{"n_experts": 20, "d_shared_expert": 0, "moe_layers": [1, 2, 3, 4, 5, 6, 7, 8], "router_noise": 0.05, "norm": "rmsnorm", "init_std_o": 0.00624, "init_std_up": 0.0265, "max_grad_norm": 1.0, "schedule": "wsd", "decay_fraction": 0.584, "doc_mask": false, "max_steps": 5558}
Below are experts of layer 4 (counted from 0) of a mixture-of-experts language model. Rows are named router (the router's row for the expert) and show model dimensions 128-255. Each number is 500 + 40 x the weight over its row's rms, rounded and kept within 0 to 999. Numbers have three digits each.
After each expert's rows: a language model's description of what the expert responds to. This comes from a sample of Wikipedia text that the model never trained on.

# expert 12
router:625519470468478494464515544498478466495530498502437486486518522500497543536468538491495466480512527534444498571563478506460543492486448506467467539520475557446493521520453461470526547441495479467453491564544482470469539540518413445514442480508531549477491575508463565509496497453522460483489553547472541521455540505487530496483444484566495433523473485526520520469456494517519516524467
It responds to: Month names, word endings

# expert 14
router:528535512496487493530530465550550489485509519439566439475427550465530434498487549500512594504546445506467520446555475510494490437501461594532481469393576516485475481510470503521533507477517420517502456545478469476480490483510523580507513475499482526534432472446466512448402453543512513511503503429503494497548570491490494504560488486492511515504448491520501481494452526441457473557452
It responds to: Articles and determiners

# expert 8
router:559494523450589653516467524478541511551492479491565512522522463505508498396474526500516508559445533487494513501475580494550485548547474465474547437489500449478468520522546529448462469489487470543582549570535531622545422529477447499435450500546507490490541497572512552507489507487446559516628419459564512601486478498578484540467486549504499551546466470528518407472516466554475529441535
It responds to: Numbers and years

# expert 5
router:459530525518553429514589463489450541490413476564421538493445481532533514488506532468508563484523475607460480525476504521489468495487486535553436454555515568459559464517468489494500522556477497488557496497501469537532484540563522510536533487535511487486527513420546515527530551479470514469461503431545513499520549447503465458533473467487523518492512541472501472443552446497494463524482
It responds to: Vowel pieces in names

# expert 7
router:537439497502489533574495433487489525516554548503490500483459507523464442538468456519493509515495550477481482482501474508539504447472555451492532509474524603476605468536541525508472391494442542501590545440568501525542493474528533443542453501534480496570461469547583460580478502505482493472539470506515477504415440543538460522471493499489535529484545485515524452459510514558526512466479
It responds to: Word-initial capital letters

# expert 9
router:528496522487524536509511463509495491450533499450568486452462430484447580473501533447544521482479465458486412445478496506484456547473556492478535487469449439517482478503502500485500558534429544515549510548536537446502521427540551507502513536512501581472516415531443456482505489536480498476497543555506491506547500568530532492519437493470502487497498524538518540579478523480502530511470
It responds to: Headings and sentence ends

# expert 0
router:480390486497428524523563532516500569485481446421513521441494493513499482475543503498406466485475496529465507512559476543473524462493530443513518520529510470561511497519562481492588500478511528502486484487460473495547575486548527561489517505511525506400473499519560514540564506508515558518512531553516407533568470483535530517507484521432543482427559545540481540506445478489478521484547
It responds to: Word-initial capitalized fragments

# expert 16
router:492530462514523429513473417490476467497441516546552443408518479564528465525523436548499496480540477531481502410511524447487465579522548542502464453484486524491490538434445472505525434484452457429565402442546571503506476423462496422492481490532503471559460410489451526478456533500473518536503448444542550438476404529477510527549564483502516512515420457454544519523529501536584465503563
It responds to: Table and list punctuation

# expert 6
router:455522518536587503455465515449504478595458491549553497570533443442474546501463476542517478473447486488492530492521509525495530452492477507491442540553475492494445468452468548503422476421512564517534527449466478585519517541504471471455515540462484517520459485491526483512533483510547535486501498512452537482412503497538526464549470474493518457547485504475530576487441457527538441489490
It responds to: Function words, main verbs

# expert 11
router:484533472474569449482493434537486548534568428529494511524558541473549545492498537469580467454494528439459521477535562483498574496544558473473533454467467534515507557507458511438491511484462490537441457536539502516502591534466427481466526434428485466483527508491425568411450547545554445485497541531528509522535535475452468502494525505509528465490506475473474475552468491510409572503515
It responds to: Common abstract nouns

# expert 3
router:537516533452506494444429468538483511486451552520475477504485522455563533515560467481446492438528523545457518508446582554509517577517521456449444490533491494530477483480553500518516543518502582520470563485513474462468398460486465548508485488555539525433545458437475505463540507517484438484452518464476496456511528517486493383443461520450455537511539432500482489478532561451507540544435
It responds to: Name-ending word pieces

# expert 2
router:434421521536446517478516503470533504450540512443448501488566559524506490485475514554473491583517474464574457467443457476470497474471447565567542478512471502490519495543564519479500546537546447520446471479516553492525493482488524541541535574503489518467453559519569504462531476514501455436473516504445449482479505516440503488475501468530452460548532533443473487493512529531531547479492
It responds to: Name and taxon starts

# expert 19
router:440457432529371466511532465537546484559478487502551509552492584493453512507495497509570559503519483525601482567530564494477523505454471440467475503487446524500534480465503491486515535582514429505474456473508591519405497446526461495530482487465517491492492595525536557416506474490519537495466498552577521499479446597473489572544476479524511403494518471464443542496535503568460503536483
It responds to: Sports and country names

# expert 4
router:432558400610494475500578496475446491474532523534535562505473502509519548485525485559526445503544495528516523506472480515553494480488455506523487477533478496461514565405489487531449532562493447575452564521409548459412456484550495500533488475501494504469482494537492547473508499429600580447531486392522532500495528499480477562512553591478499559532479456524451522486543502433502456514490
It responds to: Adjective suffixes, institution words

# expert 10
router:467547528461423484519401485504460494557535582524458500524462418475406543555537513453459511498490518503546545514548508458480476483505562494500515522493575483458530480553516458427520476441463509478466478462439491546489571480427530502485507498539499504554469518492468541554440530475474500552541418417465457464541488455496451536373487488418493562470526472542498510574464507468530442511512
It responds to: Mid-word lowercase fragments

# expert 18
router:496438537473507507502537541514519525512500523422501536494548479510439407454466572461515404466478452456509523528538466482495450502548502478450500477528535432566487505462532510521471413482462528500467506444481403505510524550457505478507473497527483492420525525547455464532558442446516559615480547590508566531497512452586532580520555408508535528461512555497449603496515485492505525493552
It responds to: Content word starts

# expert 13
router:556530495463527511506468583496503492518543388500562499529468463519573520589484528529454546466500543388505495525422461501485531533514471496457522559517492470521493539497492514590475526540564525444452484538545462403454432465581521484426489497385478532584540538485498430542484505481438506516528492562534533484545530497537493464495533516561518505492481462507566538526523499476570447516529
It responds to: Plural and suffix endings

# expert 15
router:550501479521566534489502528540463445470436569537515459491518540480504475445508404464486522518491527502452477532539423477498529551489563529542547543423531454547483450521499467558518479487597534499536498526454478510581515601504566454477523514492502476539526423532451441465483490517480480504506470540492465463499486457425494554532541558524426561497522549499539401486466527489491445497566
It responds to: Mid-word consonant pieces

# expert 1
router:438505503500459500482533537467557478459517450531490515520534580443498468452447518482468450510468491515507497474419512487491456475482461570549422522516506531501491539502524530527479541487493486454528504522488518472442519464451475550490537467434558492508519528486570464509505548540537423511442562505437452542474522533449567463531453463560495453497486517541519519516518503503502580464438
It responds to: Pronouns and surname endings